{"num_hidden_layers": 14, "n_experts": 64, "hidden_act": "swiglu", "router_score": "sigmoid", "normalize_top_k": true, "balance_loss": 0.00372, "router_logit_norm": 1.0, "lr_router": 0.000449, "optimizer": "soap_variant", "learning_rate": 0.00273, "beta1": 0.95, "batch_tokens": [32768, 65536, 98304], "train_tokens": 321500000, "max_steps": 5042, "dataset": "wikipedia_en"}
Below are experts of layer 6 (counted from 0) of a mixture-of-experts language model. Rows are named gate (a neuron's input weights, with its number), up (a neuron's input weights, with its number) and show model dimensions 0-255. Each number is 50 + 15 x the weight over its row's rms, rounded and kept within 0 to 99.
Before each expert's rows: "comes after" lists some tokens at least twice as common just before its tokens as in all text. This comes from a sample of Wikipedia text that the model never trained on. Tokens count by the router's weight.

# expert 57
comes after: "\n", ".", "==", "|", "===", "===="
gate0:44 60 60 59 41 61 33 75 43 73 41 42 45 35 58 59 40 19 23 42 56 52 46 49 46 38 45 59 60 26 20 59 41 70 34 49 48 43 45 64 37 59 40 62 35 28 23 53 41 53 31 49 24 43 53 30 34 38 55 42 55 26 51 45 64 47 35 52 40 40 75 24 49 62 58 53 47 41 49 73 65 46 26 26 43 55 78 48 68 59 66 70 24 53 45 70 45 44 55 40 47 89 48 70 65 52 31 37 33 45 20 30 37 51 14 41 52 37 38 17 29 35 58 52 24 48 65 50 47 41 47 60 48 08 54 33 16 42 68 49 54 49 47 62 37 51 47 87 54 62 40 68 64 44 56 43 30 59 33 66 56 53 67 20 55 58 55 37 75 36 42 83 33 21 52 63 66 26 43 35 64 69 21 51 27 51 59 41 42 37 56 27 46 28 50 40 44 52 68 61 50 46 72 49 64 35 50 18 41 57 58 52 74 46 41 45 73 79 46 50 71 54 26 57 19 44 48 64 55 47 47 77 52 18 66 58 43 24 75 71 32 56 62 49 54 56 51 38 55 57 65 65 54 44 36 51
up0:35 36 56 45 63 46 64 60 61 28 55 41 52 58 65 19 40 64 56 47 41 42 53 44 42 78 44 24 80 74 65 28 51 48 49 47 46 55 62 56 86 49 45 29 44 78 97 50 72 22 47 67 63 60 58 60 85 51 29 59 40 52 38 66 61 43 63 64 69 68 29 46 50 38 59 32 62 61 47 41 50 31 59 43 60 43 41 41 35 38 45 51 61 48 66 28 57 56 48 43 37 12 43 42 26 34 59 48 57 42 71 58 47 41 54 55 57 61 69 58 58 65 31 40 76 52 34 46 48 53 41 51 39 65 65 76 97 57 75 59 41 32 51 37 65 58 78 43 47 46 46 09 32 47 43 53 40 24 78 57 39 62 22 61 46 58 45 59 32 58 33 43 45 41 52 33 24 55 42 60 52 27 73 60 73 72 50 53 42 65 49 63 70 86 19 54 57 69 17 44 46 56 27 48 29 24 48 68 66 37 47 50 45 42 55 63 36 51 41 41 15 45 70 59 38 52 44 48 27 49 72 28 62 48 39 35 58 85 27 48 36 53 62 56 39 42 29 45 45 45 37 28 59 36 47 52

# expert 26
comes after: " |", ";", " ", "==", " %", " ·"
gate0:42 43 45 48 42 34 53 41 43 65 57 52 35 60 40 54 43 32 56 36 71 51 35 60 73 46 44 53 43 52 15 49 60 47 69 32 30 34 40 36 41 37 19 66 49 56 18 54 56 67 33 56 55 29 71 39 46 58 59 52 30 84 35 54 68 21 75 61 37 50 71 33 57 42 36 38 57 38 72 69 51 53 58 77 35 06 56 28 63 41 53 64 56 51 55 49 55 65 50 48 39 57 41 53 66 49 61 80 53 80 66 40 58 24 49 28 49 26 27 40 34 39 38 29 55 36 21 57 63 53 34 35 44 52 50 27 41 65 53 50 20 50 57 51 58 81 64 48 74 14 43 67 55 50 58 68 66 54 29 55 40 56 55 87 40 17 44 31 43 47 49 64 65 42 56 28 39 25 61 58 44 48 51 44 38 58 50 56 55 35 54 53 72 52 43 15 54 70 61 74 61 36 48 66 56 66 53 36 80 51 70 55 54 62 70 41 65 65 87 44 75 55 44 49 51 34 48 35 68 56 49 55 30 20 49 35 47 52 58 39 47 75 54 27 20 56 74 40 48 50 29 18 48 76 42 74
up0:66 48 49 40 34 55 54 47 73 77 57 39 75 31 34 73 73 63 72 52 43 68 34 58 56 36 63 43 40 49 67 50 45 53 27 54 84 47 72 67 48 47 38 55 56 58 67 91 69 52 74 44 67 26 19 63 46 54 20 79 55 38 36 24 37 59 76 74 33 60 51 39 41 44 51 56 38 50 42 39 32 62 48 66 55 36 60 63 35 52 51 37 63 30 45 53 57 48 66 52 86 23 69 51 56 27 31 60 36 67 66 35 57 75 52 38 44 38 85 64 48 65 47 69 46 48 31 27 56 31 38 36 72 10 64 68 40 51 72 35 44 61 43 75 39 79 25 49 40 38 52 37 56 28 69 43 55 43 60 37 50 69 86 50 34 73 59 22 33 60 44 56 43 49 45 55 47 53 55 53 53 33 47 53 50 47 53 54 54 37 49 56 42 87 51 92 42 42 35 43 77 55 39 36 51 50 48 53 67 26 74 66 69 44 39 71 36 48 64 63 54 46 58 45 49 29 36 58 43 54 50 56 77 65 48 28 44 32 72 60 69 34 63 46 81 42 71 65 38 49 41 57 40 58 64 43

# expert 56
comes after: " the", " and", " a", " to", " was", "'s"
gate0:54 67 47 51 71 62 55 39 31 71 56 67 22 21 50 38 47 46 54 65 53 46 64 51 46 36 32 30 43 49 20 47 44 65 26 63 63 54 64 20 55 74 36 23 49 40 63 64 27 47 26 48 48 63 22 15 41 71 38 50 69 61 51 36 50 68 62 51 58 54 73 62 70 70 38 28 31 43 44 39 42 68 58 35 41 30 37 53 57 77 39 38 77 24 60 61 42 57 41 39 72 36 57 27 13 38 56 44 38 54 51 54 52 38 56 66 53 35 20 68 62 29 31 49 58 54 41 47 55 67 31 50 57 40 06 56 73 70 36 43 51 82 21 24 67 70 30 31 23 68 37 39 36 56 57 49 34 38 57 32 48 51 64 31 63 46 50 52 67 56 31 41 45 43 49 28 64 59 58 99 40 66 56 47 65 05 55 67 48 42 49 60 51 53 55 56 69 55 39 60 40 56 52 27 58 43 50 42 34 60 38 25 29 65 70 30 39 46 49 81 56 52 42 41 67 35 65 57 59 53 51 51 62 49 55 79 58 52 74 41 36 31 40 47 47 47 61 55 56 19 38 65 52 49 56 60
up0:58 35 50 52 64 31 44 41 39 60 68 64 26 34 52 31 18 29 88 55 29 80 59 53 57 40 24 31 57 39 34 56 61 75 30 78 36 44 57 09 49 80 60 43 33 48 50 61 34 37 53 41 47 64 21 51 20 78 40 53 58 50 67 14 42 63 54 40 49 48 61 52 65 62 54 47 52 42 49 37 46 61 71 33 23 53 47 46 49 69 32 54 50 52 60 67 55 39 58 68 45 62 50 36 49 49 31 68 44 49 50 47 48 47 47 37 49 37 36 75 87 51 32 48 23 36 40 61 53 55 34 26 40 34 22 43 83 55 26 42 50 83 32 49 83 56 43 50 37 60 40 57 58 39 52 47 50 37 45 34 40 63 51 47 57 63 28 58 87 58 35 33 36 61 51 31 73 46 48 88 17 83 42 42 66 34 64 74 55 56 53 69 35 33 44 62 48 64 44 70 56 50 28 47 71 52 51 27 51 51 22 28 43 85 55 50 29 46 61 78 63 52 54 35 48 30 58 61 51 39 39 52 53 63 54 73 72 67 57 47 47 32 36 57 49 56 56 46 32 33 51 47 42 76 70 61

# expert 21
comes after: " ", " 0", ")", "%", "1", " 1"
gate0:41 34 56 33 41 37 57 70 42 37 50 52 60 65 73 59 46 42 52 27 77 55 39 60 35 51 83 53 54 33 49 67 39 66 54 18 61 48 66 33 46 72 55 19 66 45 70 38 64 65 71 39 52 56 57 42 55 49 40 48 81 50 47 64 56 67 31 37 68 32 43 69 40 40 52 36 49 56 55 45 22 67 60 41 32 29 82 46 30 40 83 37 52 77 57 81 45 43 55 52 78 58 40 39 64 61 30 50 46 38 47 77 47 77 65 63 63 58 47 60 39 67 59 40 65 67 64 60 19 53 59 69 68 13 33 11 59 63 65 53 51 47 51 73 39 48 44 26 38 43 51 56 41 46 42 35 42 51 43 68 20 45 30 38 43 68 33 63 46 41 52 49 50 42 62 41 77 61 52 82 50 08 33 29 34 46 44 59 47 44 39 51 42 58 78 40 44 43 44 41 11 63 46 70 63 62 37 62 36 51 37 56 79 55 52 37 30 48 49 41 47 38 61 44 45 52 64 33 61 37 64 61 88 28 69 71 62 47 77 55 34 44 31 27 51 74 33 51 56 38 23 55 40 51 27 67
up0:44 52 42 56 33 47 76 56 53 62 49 44 34 61 50 33 49 43 37 74 29 28 33 32 24 67 52 29 35 52 41 53 50 42 56 48 53 23 61 35 43 94 68 63 49 47 52 57 48 37 63 81 56 68 38 56 70 69 56 61 36 49 73 29 37 48 43 42 39 70 29 60 34 21 37 50 41 57 47 26 46 58 65 66 68 63 48 49 68 48 63 60 58 33 47 57 64 63 62 39 30 45 50 34 59 49 45 43 37 56 66 39 52 59 67 52 36 43 66 21 40 45 42 52 35 61 62 46 33 52 67 47 48 46 52 74 32 38 23 73 17 71 12 39 72 68 69 56 46 28 53 60 59 38 58 42 87 56 51 19 87 44 47 39 47 53 34 52 48 49 54 29 28 59 63 58 58 66 60 74 52 44 53 42 49 62 67 20 45 61 28 71 73 08 57 47 50 52 71 60 66 47 68 41 69 44 21 44 59 64 17 38 57 56 56 14 50 84 31 36 54 38 50 43 55 31 63 27 52 68 49 79 53 53 27 64 56 33 54 50 31 71 49 58 41 38 54 09 64 42 52 53 42 33 47 29